python train.py --d_model=192 --experts_per_token=1 --moe_layers=[1, 3, 5, 7, 9, 11, 13] --vocab_size=2048 --optimizer="adam_hyperball" --steps=2842
Below are experts of layer 7 (counted from 0) of a mixture-of-experts language model. Rows are named router (the router's row for the expert), gate (a neuron's input weights, with its number), up (a neuron's input weights, with its number) and show model dimensions 0-191. Each number is 500 + 25 x the weight over its row's rms, rounded and kept within 0 to 999. Numbers have three digits each.
Before each expert's rows: "gets" lists some tokens that make up at least twice as much of what it gets as of all text; "mostly gets" lists some tokens that are sent to it at least half of the time. This comes from a sample of Wikipedia text that the model never trained on. Tokens count by the router's weight.

# expert 23
gets: " h", "h", " H", " by", " G", "H"
mostly gets: " h", " am", " wh", " disc", " Wh", " sh"
router:496512513516451517481474506519510496498524488566522516484455532521483492496507519462535484487523500486481507455524487467468550529513517464506496521460478532459509502551502476505503479502475524474486461521543497497486497481467475527481473494483513504453523478520481517509484489459497528467487511504500453504501495517483466475526490463520494512478508502484473503477475525462511519495470487499467478520496536489514480516503543461479519523484494452537556518489517485556479487482461471469559493510465515475501489479487469520488498457476532457528537482475476527450509515539465491469
gate0:522508514514459522474585485505474521496464477521487467527465512496496450469503483510502512471510483475475544535485520465532494512466468452472418469510523517487541495500495510458543538515480538481517490523537485499479507532527521504497505530532474447480515540462503508468489497497528517517517535504465504533514509546482502525468484498502474516495500524510492535488502476456514466510548476493544501490513499495453512522497484501516513533496476442543481510478522468510510511491491491503514472526487535470515497535517485489471469472508511518487476510530511522458507465508513497505
up0:489508488512494542467511526482535536514453429510513553493500470570513521495498469473510456526473511464524475488479500507504463502485495527480474512532541507488477499481493530518531507480529461477527544487525491482487554530539491488490518470480459467532471514497452479507513475499483528545496577501520430539505491502500526521484469525514479500529501489527507507518495509518508505495484486461514524528517483463466475528477574486499512526521523527500487482518503506465503509499516467505467493499476486493480468520479533509516516552484474511492523515497505491500526514503484518516

# expert 14
gets: ".", ":", "\n", "-", ").", "="
mostly gets: "\".", ").", ".\"", "—", ":", "."
router:511510507477471543451470484509519527508527483525502475462455512506484474477495535513524488511507520474504512480527484469476531511510502470506505524489475492465535500517473492505468484473451498458488497531505472501472492503468479511500481535487522501490524460496524530524503480464499531481452529539478468547461459549475478457530482518516484531481526537484472498491476507477450535477479498536478485504485522483498484502506514468502521532457493493557499500511517492545475532464469482467525529505480518487509492474469465510477514457499552499531516476480466526476499542515435487478
gate8:509483494502457518483511508513519523541484525491520488468509495512485473428496442535478516563534475453467507511490541485479479543498492453462499498508493485500496493456479510487484479491528499479517478495487489514476525509494516467515536525496468507515485487464573508492459511535537421493509489511499492511466503486489518460489509512481473476495494530506479483518523497481496521502574493479494548493520503483467509489510498486564526482535524479519485535496467508506471533536459491474523516497521514513508496513485503495473475532522530489548431485498521485505500508467512482496
up8:489493507515462481514530502482519471478495465516493463440529438560519485482475501530480516472502506480517503500488482506514542459517476547544443479510486493530453501497489528447485500486473513500513543509520515493465467494515550486526495484510469492459501478517538507488485527544527530550529489507503507511507505482511512508514531491494535491466473482499542518525472506494458474481548503485503527514496502532499481506518473505487459518485489500473481466514477489465514506558512514465494557494494493486485517455524520518464494496500479515516527487471541446518526508463513553483

# expert 16
gets: "ig", "b", "A", "C", "é", ")"
mostly gets: " feat", "í", "ig", "è", "É", "ș"
router:509505521487483530456476491487528529533516479544513482452463526492455487450515493498504498515515542504469510465556514484474541511518527466515496508483455544499500490519493485490470488459463518464478501518523486482466504467516491527483457541485507484473525467474552509492478506445476531445471507547489499503487476511490504471499485533500487528489503501482502488478470513491497507481501528529496479495487504492527465485538541493503508498447489466536504505519556481517469497487483490458538531500475503506511492493465461500497520478535538472521525476491514513462517533492442447478
gate2:522499503530487513506505457505478525508515463526490506500492507460512553520494536509493503518520524529487558466530529463515520497501462529452470474462514463522541501496532509511496486502503510487449479494498440492474491501503515496479469470484500513498456522518515490522526488566518457469456489478531518523507504517508497520492539503528509510482497505501508501499464521518511557469477489508501459480480537550476467502559512528524503488446474466523524493536499509496507533454467507533538529469473527511487481483526477531499490543455451472517486500511507487519505507480469517530
up2:510518507471494457500528514494460466500522464458491452482555478467502477455530513532515525482500488534472511512501494460498521521504480504498505485499538526509550492500520493499502521467525504495541514489536465508535523454551509483484496475498517481504483506498500519518498517530491447523467508490534518505483487487543477466473528483504455476529489505505482497489471497499523475480504502495479502487468519522481498549485537533460478482443491461447533511521499561492479539491512535538486515498531547483492529508511438519439517496531501499510542498543467522492489525508511480479

# expert 20
gets: "\n", "==", " on", " the", " ==", "==="
mostly gets: "==", " ===", " ==", "===", " on", "″"
router:515512522491487513455482510495528523519508465526498463487482501505472483476485500503515505532492504482498510490525474474485535523515492483535512517496482521480515484506473468496476482458478533482478504538539466500484532452473463505500459523470496472510546467519535541524471492478477521470471543512510449500494484544499484478519445504517510521473529534490464468470449505469478517461488522499487494527502535464500455523518521483486530508440474457513507493497514497534466526466488479468517500496477499463512469473491460517477504473472540494540542456474499516479527501497430481494
gate14:469484496529524498478498481511500546488519501473528506481499534477489530513515502471501542469493495516508493469508509500533544480536506542504488540492514493549533469523471451563462484491496512474493495493513528552542519538529471489526476458524463488539486459535460491495537501511472465470467491520449489502517522533529485490497500496504548487504487491501475489493512509528508517460493523530486480463528456479494451479493476456497477491481500507505487515483485499507502492523500557462513513469518494489532470494458496561457491452497546502542518483495479515469519485478473481517
up14:534509517533475499565480515480478482498479549518496527494499527513484450496494481555493521493543525483515495541498460479502502533454480479534499521523461488469504479467484504475492544484482467522505491497492499496454481472513550495517527518481512524484523486513506482540481499520501527485518501533516490489501487461493438488473523463496486512525500517523468519496526439493492467523492515501515520483447593481442512502514500486500506521495483491528487484540495504480489537435525521508501528513507524506507483501525483494499506545486466507474467523531455507538537507501506462487

# expert 5
gets: "re", "le", "ro", "ut", "g", "t"
mostly gets: " bel", "oci", "cept", " kn", " se", "cess"
router:555527521489520526473505543510534512507516478530536468483489519485496470486521529475531476516491523515506514475533477505515540547530517488503545504459468544502496504507458484497493473482496526473452479518483485511471525483516472490510485518476541499450526474474476490544502472501502509488474519532478518500485483527466500488512492505518508517468519511502483484473492510495494522467485507509466476506503509501517483543506578501494515536457471493548519561502522480513475520480474483484526502489451487459519471513477480513474511491500513483547510428452478518441524530500455481489
gate2:533507476496466497514522448507458517485530538467484505491463472474461470487533480482479497510480504460508498523499482469523513525454513511501497523516486487526480431474499489462443462498526496495523502529492510486499508446512497518517466510496498485508496500554524492510511491470525492501492457490471521504524500524485464494529535478454517519475493542509467522441544467508522512482445430503525531526486538506514529509526484502505518544515509519484495488517477490547500506547486526468505496500523548479492503460512541471490494529520488482543526484525534485536486484486488484524
up2:491496568501482457485504533522511514511528559448523493521535507508497549480477499543472455523475521525526482514499492500535528491527502487500463488506507495456461477505500509540546525460496500532505499514529479457528495531489499515503492500480465531480544561471472494535514476535473504504467500536502476498500502470512543519504505496493492523505513507480519469495507501543480472527488507485472473452527451498483481460502487488473529497466509497542529525491520541516525467483539468487554480499479530521476484521482501501464518493499489503477452467462533512477471472524515508478

# expert 9
gets: "ation", "ion", "ity", "ment", "ice", "age"
mostly gets: "ities", "resident", " government", " election", " music", "ility"
router:510501513500511504461486524528525518531531510531519490467496524482462481478487506495517477512500510461497508490510501498528516513503514467545518507474477580492536503517487478528500489470457524494471510507545456513485528490478499514483481531466503473466522477489530501528494486490454497493482487541491490504484488544500488469516466482529466515473535532460489509491487531483483528452512500526483457508467522477517486507513487464478515543477465468491530540477521467504475526463482469492510546539489509481529492498499494512457523476509520484557488458498488522477527535505401478486
gate0:519511484481484463509489537560520517488523467527512501485509494489483495482557492526524464493514503464492531454490482462525506479489464513499478477555524520516495536504544513487460498482485528500480495516513520549470502510530523529480532467492506532475514513463503486504493481461539532505481528533476541502503483540484499519489448484495538502505535528480493474563480536521489535506474494457488498490508483503540525494516471472504510479434461536527523467494487511506451521511497471519516536473506486469533502501488517503559446493508474496523484531475515494480498482531472519466
up0:502540470525492478506490488484531510515514501505509519495489523503488526487497458551511454542494508487548505469472485516540476489505493529512474433559509511511483520519521484468502487487486489518530500505511493520506514530546511501504478499476494515480529446472509484481511544520537521500506516484490525469490525476440502494469477465459502527496531529450495545563534498518493503497504459507519480473475494502514537483521479454523464485505493528492531496530454519452474503504530495501537516488517498474507538479540486531468519475512495518560495514465479478519462441515503529474

# expert 6
gets: "p", "z", " ", "art", " P", " C"
mostly gets: "p", "ober", " resp", "art", " imp", " Comp"
router:518543513500500529436491487500516509578528492517493489453499501518488478464508517496541478510494518499466517484552498471502530521522503486524512495472460511473526507538482477492517479438456525451475498510527492521466508521475475526521469497462511521489543456502511515545507509498485507469469495513517498545474496511480494486516474473532494499509516529478475454492498516482512551507502506506494493506524529475513477491505570465493509511469462470552528508506496485528491495481480479460507540488463524473543474466462481516468514492509566502531527479496500483472503525506480483470
gate5:515489471545459481511552502515505462481474498488481469513509473469488499464509465471503527502526525537507489499546462559510510468506470487447495462493476513505494514517545491528507454496498499458506521542522499484458522502469543487535485502510492534528447505489501497476519507479516489495537437482495483496520534506537460529490492502516501517506490507504514532470513495501512574506460527501498486523507511529520479526538451535546513511524494519472482508505536521483484508460496496508497494514503568480507509502460492495474517456538516484477509497504545518512507504516457455537
up5:502487529527483545477516464509488493495474520510496509479496537498521520425466476502518498479486519555470495483499518534488467499477526486528526503484529499484490502511489497460518508485497441519496473529518523513481517505541532524518520528510512519498517535488491484537565487497489520488502505459473456540459502473485511510436513505490500532519503536483490455542528484456511456473510482508497476542506479451530492506536437519449497527492490477511523551509486483526495501512482509501493477511530469525451524462530487494471531490532520509485521508492507538552506515512462489503

# expert 10
gets: " d", " D", "am", "v", "in", "ell"
mostly gets: " d", " direct", " act", " us", " ann", " develop"
router:559480506488464546486486537530513492519519483518523502484485523492459479454524517478529487471494523476475530485526475479472535506511513465550458528495495556511529493534484517488496490461464519462482487538521490523470491516503479538499485531496506491476515470527537517549493480459480522486514526526488463492503497508500461455498494522508506527491525536467513463482478533496491507479508514506479456488466503504489463495528555470500529527478471502536522528513532490522470504499494477467541492511461486489528467458498483547504530477490506482520513447474491533476503518521465446481
gate2:507488499436510475490494452464447477507479512512527474486494529507525475474484476481540495489502515473561537498495532515499510540494561512519502510502506496516539497513466492536495432489544494474497521463535472498481529505520511517484527495498536507520484476531570503516502524512459497499467465519501490506489490512500497555507490509492470483490478512510526525500515517552509483515458479473504472501532518503462484522527518499541490411475524552475516489465509476515508473465525519509499518462509490459531494515545496527484497509484493469495482539488476520502484479490509511463
up2:558487535515497502480512480493512537517521494469506526511514518520513526514537518475520535493472494451442536500478473534484532521487553500494499491475499472480489527476550484449510465534533453486507448494517502479463498498457468480491501492446461480494516509532492459458532465522481496499478449493530517482499481476502490525507503525479464500533534479509495511492506517521526499474494477510516518528493490490475529514514485530542491481520538495494499497559504489486538540509544483454441498524499548542490494492508521449510493534507482460513485510497523506502494545526520498501

# expert 12
gets: "and", "ay", "as", "on", "ack", "or"
mostly gets: " own", "and", " song", "ck", "vel", "ack"
router:545510501493467541492494516547557562518526488545512499481463507510452490480507511454506452516472523485506517482506450510510530541486489453495524513510490530473518483520487490517509477469447502483463469515514462493483507469512458525502477513514514490463539444488491523519514495494480493483492509514524488491494492524462502451522485466557488525493565534491480478465467478481495529491507545519479478497485522487520503488502533484505512518479490506515536535473534502528476516466480456487534531492469478499513487495459494512501502490472487517506553470482476531472523524530465492496
gate4:498479468448523501473480537467509497533478518501503516550481508488480457521527496510477513494520531491478497491494478514509486495496493476480491518511450497484510504532469502473497465527471514549438477508516520519523532510498503482483472499548504509502519477527514509480478518464502507494501506547515547468487495492536458510491505524531511522561507513510472498522492480499525524488492495470471553507537476513452480499497490510486518528519501472508498553486491419508513525516528453549465521506514484519550478490449460515474531523487491508503526521512444533539486492450458505510
up4:520528512505505483463441465465465529463531488502514491526507500478465488522484510537500549513521491486484443537539497486503445497466513471509475515458463473474502511503503469535507527503501506555500516578490552515506512504522473498443486511519461510520499543436524526510481529519488512514492539494510505462493503504484505504503455487502485517538506532486498493495502482524471513497503461510467462481488472483474484518539482496479490514489498502501505495466484476488539487483505457557489505492513480523566511523499473547503502544502502519494495453543498465490507466480490503507

# expert 11
gets: "1", "'", "2", "3", "s", ";"
mostly gets: " sign", " mov", " Mc", " start", " end", "л"
router:521521507491494523450486498500531536528543489546516484471476513513465470464486517466528494520518508470487523469536498469473544514484509492529512515478472539494510487516485486489473470454465514465488488535524477499476517474472467507505471531483514478486549471496521527532493485458486537477471516521515457547472466538485490471514482513521500534489504538488465486478477501468467518469489520515465478521489527466520475500510542477515518508451472482538521517511517490555478522469486478456517516503480512469514470487480452516482527484482539489527535463501488506471511519509457463473
gate0:507521476495505530443463501521502503492494466506482541543468509500444481497537518474500460543506522526452490560531476464511523520477492504451528483494499552497518527495473507517501513502522478499457508487494505549554527544513495523504519469478560487536546476529449516477531481456490514493484548485488502478498498516529519517491485519534531500453509528494544471531488473496481498496477477506464518523501485498499484515500490494477535494512457520482477511473491473462513492450509548468485478505509515497519492470485508512510473500480502486507494529484508517446487512449477515466
up0:538511508497525514474467487491530509462518527524475459495489496488480512536494505549532506524486492532505508479472518499497471453483497481448469468555548482475519490477485537475531485514499517485503478526487517527435500493514511462533510523568484537502530496506504513513521496487513485482552461470483503473588496506505517519488480492470498523531449512545519505537510460546474551504528482490465481535483475478491487468495517462504482501511467532528503510479468498540507491496475485485492465474477495502511542486491479488509479470536494486525478482517499495490498533494491451508

# expert 13
gets: "ri", " \"", " a", "1", "4", "\n"
mostly gets: " \"", "“", "',", "ri", " Geor", " inc"
router:543539497500494532460485514509554527518521501532501490475478511491457497476486511481500483528484522483478517462533505491478568522514493470532503501493460520479532490512481497502472487443460518455503490527530499484456528479454473530506479500488515504482553475495525528514477485475483558475491500535494464519479465507492496453523477489501500508454523526493481481482493515484488516482509490510469479492499542487522471524521540500474513511446481469550518488484512506529488529486465474453522499511470512456515489485488468481476507480478551477548549468497486506468507497468473475473
gate1:498477467524517544495531476518476475533515498511484490457472499475504535442491498504522515506537468518478492428507508510506473502516502508496490519456502483497546552514523517473537504430477463493498518513516517506492510472491505527515498485490503489498472539505557495482485451498544534523470503553515489473464449460509479550486486495509513513486522463465494472539515504514527524496517545454525526525518471510490462533515467449493499527489509489482489489464471531534506490473500498482549477500499506535535514490470528480499503484505518529532461512496476506475536485510499538495
up1:492497441482518483507506484499496486494534517489457548471462473455505495452529477480527479516494521487458508496501510519465524515519503476525535481514515499502509521507475504525562494488515496478525520518460474463533507452504470540484512431507481494476483509506536490455455479478541544497501523519515483499524443457490520516475502539488519530477477526466516516494520517528545496507522508495513515483501492510494493489516479498480517502497487427510443508495496526528503470519504514500500502506498487487497467483526501468468509455503493487528539464547487477554518496529531563510

# expert 1
gets: "ed", "ing", " to", "ly", " and", " was"
mostly gets: " have", " would", " has", " been", " used", " made"
router:527541489475505519489498542530507520528538472509524480467503533465467468449502542472535506510508536485485488497505473479470532505508512492533509508485468559499516466538473461510480459470466502466498502517534458497475500450481484513502464510491536498487545485517521556539505469461474492483467502514488466520502513519505494478518471481517497514492519558500486490458477525487477532454488495529485477504500530463513488518527496494487512524483489483512508548492513456518485498506476497468505504489484537466510494478476484509480498485494487492548496472466480503488492552514403482480
gate2:532497481499516519518502458523507479522506509493503454519495476480529480499521493536525475493461510470522469531504558497496501471530521461531509473534524505476494489523501499532485488499497485459502540492470568474464545493497490529472509499502493499485484524472541437490451491474480509507510477543489530495461512478518495504500492489499497511549513533481481523527479518460468494476486530464515483464473485479518475509513489509501531518494494514510472413488519481479481588483483506444488491524508469473549531491525496478503497504513499495534520468518530525502536514509454485512
up2:499479493504547532497466467496474535503507491469472513490503488499501498481516491497497492519477479492487512523535481511491512496519499508459529445508528527481491487491481523517463532482491527512534510475461497501477515512514520512456576538502483518499551521519545505458492513493517503529514511514491498518471495476520512476459486532465526498463550554479488538521462498497504495483521531461489505506496500557474520467530488519511518491540506566477501445534510480472455527478484486420485483484514487521507508525487526513513567478491475485540487516528491480478519503480497515454

# expert 0
gets: "-", " (", "ia", "us", " P", " •"
mostly gets: " •", "ae", "amily"
router:535503512498493481455466512512545539522529472523490485484457511481458479478517529508500481506506520472487517454510498485478540501485519502544510515481472504504516495535466471524483491456492540478479469522527496504504534506498485522518468508460523487484515445509500498499506490470466536485482524569490448551476466516498495492528471508507499536467502507499498476461489486455475535483478516503459480529480519472514476500521555486519510494479480490514501495525517492536463482435508478475517502517474536475534452474478500504494495457460536470558539480468491515491525518523479491483
gate1:484480504471464530469496496491510461518450449518498519525495518505484518446530582497541496474485516440545521485468436519475505521483477513499558487497506496519505509525455502469503486494493548487467495491469515521495510513468507502524493528507472451520506509485525500520448516506487501504499532515544479517522470548523507477462480518492507555500549493489512505487473491475489502495520492483524494526508481519499476478545515488514499497514514493535532495515484499543487501459503515493478471527476511489474540481516502477478482492447496503422527451452504512492510512498505507503
up1:501473466488467486501469456538542532480539525461505542514534509541511499556458458460499503475487511467483509506487463514531524487532520518515502499515537489471520517508505536493523507527517458522499473492504519498468503484497498500492491530524515468451503494568498544506527495536540493499495528494472504464479516527508491451500517498514578489496451493469471549504495509496465526426520509498508520489478490516484540491514493506507488470540503453522478505496466511473504520493486493493514497512511530523518499495425499539499493481511495506464470502537481456509499480503493491525

# expert 17
gets: " of", " in", ",", " from", " for", " and"
mostly gets: " of", " High", " from", " in", " In", " New"
router:512508529498485524457476471496530498534536482527518503466463521529473484465507519483506471532508503453494522465528501502460529518492518492525509499471472522493521500529491505511483471473468515472504477529517478506469500457488464524510481516471543486471540462502535528502493488478470536443456486538518456548460477529483464473512478476504495511504498541499472471495449510457460547478492535529482466512480497480517479493528512472503528495468492467521532500516516470542501511485484469462520515494488501476511471473488455509462523484508519513521531477499486506489508517494460455444
gate2:566504505527469512482526478487516510505520509448530477484501473517513492504495490511493483532487482505511470465509505501511467498544537479478522547447520520522533485520502482494561464456503495506537471513503481539538474498468513450554523472536492481431486496473445515501493449504469537541493536512507445482501494462494523485516486502567504484495503472494469504468471476530494512475523496521485519485464478478512477489511497492531492512523497481500469515500477468528460540510461489521511518502460498507489508456489495483498533482494515510489505488536496474540552491489494499512
up2:497528523492485505549480482460485517503577478496486467476507487482517523515510475487536502491497481469448560534485552550456503488502502524513496494529525465477507498515501523543481468492499488464471460470520473507513460505514498508500497468512519485535528505513527482490536477526539466484476481493491484520475465477541485479477500530488530477505514516546542494516528504519488540491540488499445520516461507515512514494530504537495478472535460517480528475478462508498486478498518533490497532497491497495490500479514532474454521518516498506496537492515438546479508459485538494453

# expert 4
gets: "r", " w", "w", " W", "W", "eng"
mostly gets: " w", " dr", " W", " Dr", " writ", " Sw"
router:557512531499482542489482493532513511533513497550544489484444520491472454468485532490531463491530507482498508487510473466504540536535510476520497500477497523471519525525476465489491476476472507459474508532545499509460503483485478509514494505495515479494526463498508513521473480480460527470472527537531443515467485525490483471498489495533473529493496517480512472471487512459496511500499503516488504522478527459490495486518588467487497533498485492544499498491523496508502526485477462439519543529487518488500514490465448523491484472488534498518521488495463550473536505500474476499
gate4:509519522539522537475504495518506505490511457460534466485543499569497467479477511563506540540534462516476525516480468496487524505499486504480502513479510494462522475507476509483439466514506486517504480524497491479479523492542508536468519561490504464490473548507517516515484520506484500471474502503482499479533493506502490464496469469511493514519472491520500536453515515482490532449497491529503505451495516476517500540496491519518472556509539487465532477467504498496514520514497491514457491511453515463519493480455500523460507495529520474492518474482511467529540497511455560480
up4:530505520518498543492527560494509518515491505494520516532523525516471520517457527513499460524530480501429502526491506511458487536503496519511490498444497478472449523496513505527508485504508483511528516526444521480478452526540528519484514493522497455553453516481487507530490545521474501525481499508507504461470474507483482520494473514514500488483476507500488518466477534531478525482539464525509501461481537500512476480485471460495505554533499535490544505449503508512519514493474519515468460497486523458517510505487513514487483510507473439531509500460499483442540494522490518474

# expert 3
gets: "ic", " m", "iv", "ical", "il", "al"
mostly gets: "ific", "ical", " public", "ilit", " commun", "iv"
router:505508508505480517474501514534520542491519492511515470488451524516474452455517515521525480515508540473475495459545450503522504526526518478543516519487485578463518488529487474530508489459460533482447483501508481518475548515503491540526479519475522519485527458512516513530490505488488540489499517520510493509481465497505506468521475485508475546476516501481493504489486514520454497484506496524479495512493508504504505520530521441483539526484491501519524519488514496530502502498475487459560545502459540451530461510499513508468532479508547462560515467494504501462498499495465499489
gate0:501485510472540576511473514491492499519464476521497529456453502493486475489494479463514467456528505516540506484513535496495476500520534534497500511487522485474478511518545511526496517525480490502477453489484499488523472470485451517498536485480485453484490479470512521460461493468492504515494533560528512516481448483498525497526469502506522515553537479497486496494488497527491478517513524578484497527470480493473544525455525475498457512517467533455518482509510492505457514511441495497542487500504502504468511492517524511493540517512530538482520475500474469505529531493513480519
up0:491492517461498439464499498451485491508476519500542496511508506554489464528455482472496535471523526463540495443509512504480493517500492494506490523498490538498467529481479521511458506505520477501458512527511509466527517499459512504500605495547490455482531499510481510485510481477487479487495495517462471492523495556473502503529508497488457479496520519510526523538496492509516484489530495500517527453493534515508479513516473507466491531485517544521462489506550500462527495492524494459492511514483488457479543509497478526522483473517532545483530461482496522536516494500527477530